config.toml
num_hidden_layers = 10
hidden_size = 320
n_experts = 128
experts_per_token = 8
d_expert = 48
d_shared_expert = 0
hidden_act = "gelu"
moe_layers = [0, 1, 2, 3, 4, 5, 6, 7, 8, 9]
n_empty_slots = 32
router_score = "softmax"
normalize_top_k = true
routed_scale = 1.0
balance_loss = 0.00511
balance_bias = false
router_cosine_scale = 20.0
router_bias = true
init_std_router = 0.0106
lr_router = 0.00057
vocab_size = 16384
norm = "layernorm"
norm_eps = 1e-05
tie_word_embeddings = true
optimizer = "ademamix"
learning_rate = 0.000343
beta1 = 0.9
batch_tokens = 65536
max_seq_len = 512
train_tokens = 242800000
max_steps = 3705
dataset = "wikipedia_en"
Below are experts of layer 7 (counted from 0) of a mixture-of-experts language model. Rows are named router (the router's row for the expert), up (a neuron's input weights, with its number) and show model dimensions 160-319. Each number is 500 + 50 x the weight over its row's rms, rounded and kept within 0 to 999. Numbers have three digits each.
After each expert's rows: "comes after" lists some tokens at least twice as common just before its tokens as in all text. This comes from a sample of Wikipedia text that the model never trained on. Tokens count by the router's weight.

# expert 13
router:507554470435537516532518467529513539437490543447442586479550439485453471526582512482531546459383519436529468502515554488512501428464494546580522457337547486603474581452453475430489470467571402386498498445479499420580503503482457571437537454594538543525503504512595509528456416493559526577508593512534516546441577488588509513537524422499495514453561386508480425460546497459545544489556467429413455491497395510573531571513502474542481454485427522534620488491416524470388450495495567
up0:540552488515524571508460546562420581517460482474499460503552477491572513494534485467540515449569505487587527430498486494498514459637572482500393466450358562459593534496488553540576429526520518529471465545456598489565506523532457543458491533448512496602411442430427574523542485422472530526415459481493495469528428478591529533494446493403558573457443457525532536584412569504636518454496536553485487499410520455447423445539515526480455533529507477551409524476520564467569513501494505
comes after: "–", "201", "202", ".", "200", ","

# expert 3
router:450484493563504455537426466513478501566469431559485475457563456536459449394457480547532490594557521538490568520519558540537431426471452560446486577510491354526429445535431536546407402435465472408593422519514498570499443549477525496583500490594476591466458559458482473472443504581514477510455429472527455553577530470442532544458503489451517529460591498499534485574529507575536528516572489471531526569455501501532538534408516487433512406596387485454524518490592525457571515500514425
up0:449552505514550516461407498451579450603445525485591539428499334487564502525555402393465474357544498435430469513472453449531513480413501509466523476457550517491537534473481513535503457561522579444438459506512507547476559495512515484488504549509427441481545589521445500611472575476483486455539513501556420537511555585615535484471481494487475506522530479539578559531468520474484499491461474484486559498482506608417459542506532447445518469336504518476488440537496463545530473562490506
comes after: "was ", "is ", "be ", "were ", ", ", "are "

# expert 22
router:436453550460467559570512372486532430526474516541543544394451591512546417508493486477467524408488509403476455527569411544535483546475490522466534437427465476534482512473476565497540550544520531522571497501533478459472483483545449513573446505632520423574475447586608500502423414475478460500591443458443488471401573500557488518498586539609416488489377440563562549595566510467597500509533523572467530520591549493578427484451486479547541598540512433482528530525586489504499472487416452
up13:513589469423508483503397506544518532501484533494523500463458491533529443475405479408566520480555569485550522597488490543474563449524458439487458528491470432455560544375528558487433455325455482496553480455493495512436420524467477507502556507561546478520422503528517539522466469511483426435507556523542487464528526539510557555431455547547522533504462512566506507378487477466547397431445520448496496488476486477540711549501495412615530485496529509519499513507531456410491515423473567
comes after: "(", "–", "in ", "In ", ", ", "0"

# expert 115
router:499482506483499493475463532456515574501495592481493450457484453470572503533465424510493427567403551528467527514476540525453532497486562504460467563496534412529512471415518487467530520512515536498436563511483545496491593403552476578483469554422575543497519520497527512512520553500539534526455499454364510479440517456470439503461575454386605455620434473481510540536512509571511541495501459490410590534421573414424463537485403448449539466475554428608416542612431513563506404501501529
up0:415445547534536535380480470521489503505457475533557438447445529575507464389443453538513555533496553521483537550434516482552490527340505490506463454521611432487432525516377549563503452564554475534534495532565496529503561454503460474444566452508449560565489497495552567526459500531490533491505442483505516585442549489497476527578502433499525530492461458495544498513494525534620541581617465466452507503510487527524468555527510501474430548528482490424517458544512445507465541553441505
comes after: "\n\n", " ", "1", "2", "U", "0"

# expert 95
router:502541537471562362532477502483523504478509555490520457446566508495376463448437576550577522493545575587487479526479484461532464458474513552475489455555547484486558425529540516546532400563478453458514444461545528508469407561569513583508579501471593553506506623575542487497520402534493432622473495505571486635461469508504522577380480440478515508534516498562510358555577485603499452513516535463455485534485398579418528538430474448507537547530558448441455477459476460580485566505482410
up0:447491518485482533477484380491446548373441449514469352452585529533440504525471538477577484531452487465520519575560443541515467499455517499468454449494439451518440522522448539553552488542541494515470519459513471521575559535433414493495465540477510562530507534598522480480481455525452515509501532573483526454589523518401486578552540496536417375496496518518487517460560523549455435509509653566332431517500431516548497579493549439515491485421464546484539530488493483532449463498530488
comes after: "to ", "and ", "not ", "he ", "who ", "also "

# expert 117
router:433564519480412444452437468569442536428491465509452511469481559495455488488469500503451537621577459525546519528590571477492451532494619514483539566444546451549457561573503515533427475536467462386493434477476454532471538476484500586529461528496431513496457579465602485450540513588632462438448463504569438458487538455484563497512510428582480461528551493515513528491523515570481519528586565435433415447484477531509624547541477641468525388526624543508554514470566556425573550547470408
up0:509508525514472422459366551466531491437533432512464408425463558523479550540429486479524432526473585527483493476598484463487497471483484529501393452462529514493506484544475502436486477533508500433533587529485536481470588611540504427600547519489524512502426504470594510543398497503545565513506579519546529435498529462485483561471590476431481415503523476577475533563496552582485522499481393459502545564458479466423455486492474484430595619420487411551498411482536419523486368488446520
comes after: "was ", "he ", "to ", "He ", "and ", "also "

# expert 91
router:600495468442531487396473525461467482451542490524445528528580476468489538522495444540470465609389503497499525439567561522521520506438527614542529521471538461526546436499545509516525572531575530550470490458521555495507549531583473516479464453577543524558507365548554529503549388467553565520459553573461604566450562501472429495551533365497481536381432464423569494529392615575548496506496538523530503518505554453601475361509519558521493497472513512496560456501445507460526441470543435
up0:537450440496478551464527499548523400520445518546422523523535452504358521470538517422541494407522462510461437525598448481465487489606453548536529508398489527664452522529430509423424466464505487419473550499561464450491543585522421425466548514568466502500460453466528593566521477479474479559528497467516568554472554525486519544569604426472548470467528531493507510687500519413596450509469484449450560499485497605526480521536534532494478559496473450445582566388477437531496465534509499
comes after: "| ", ".", "(", "; ", "N ", ","

# expert 79
router:600596547435595464480579556401498549507551499471474457529631526454536537570487471452496550500410504558509459466626464461435428529518538500468448422524498576447505589462472502523565517456532461518539557527433530553477528488439470459518402576507532478459413496504511524481426487422549586479472461470487470548527552403430485584506579507503473514530463550399501465464520542582540467484517494464509547550514510400499497453453448481638448554455489544458413499524468473604464444444488516
up0:496440474500524409501578549524541435451415476459496476529447585443527536533582517618483441501557539512451584492547434500484539450501544444553511514495473408432519521498494496420560460502510443450497395578475498555580588511437541469542497590571408482502482514472421541516502445566523463507481451473450515430410442506529555475467442564512529510556553437568456598499421484456485416565533594487567495539508478505482504519521540520481456500599420534414520557542400523456490623457474447
comes after: "1", " ", "2", ": ", "UTC", "\n\n"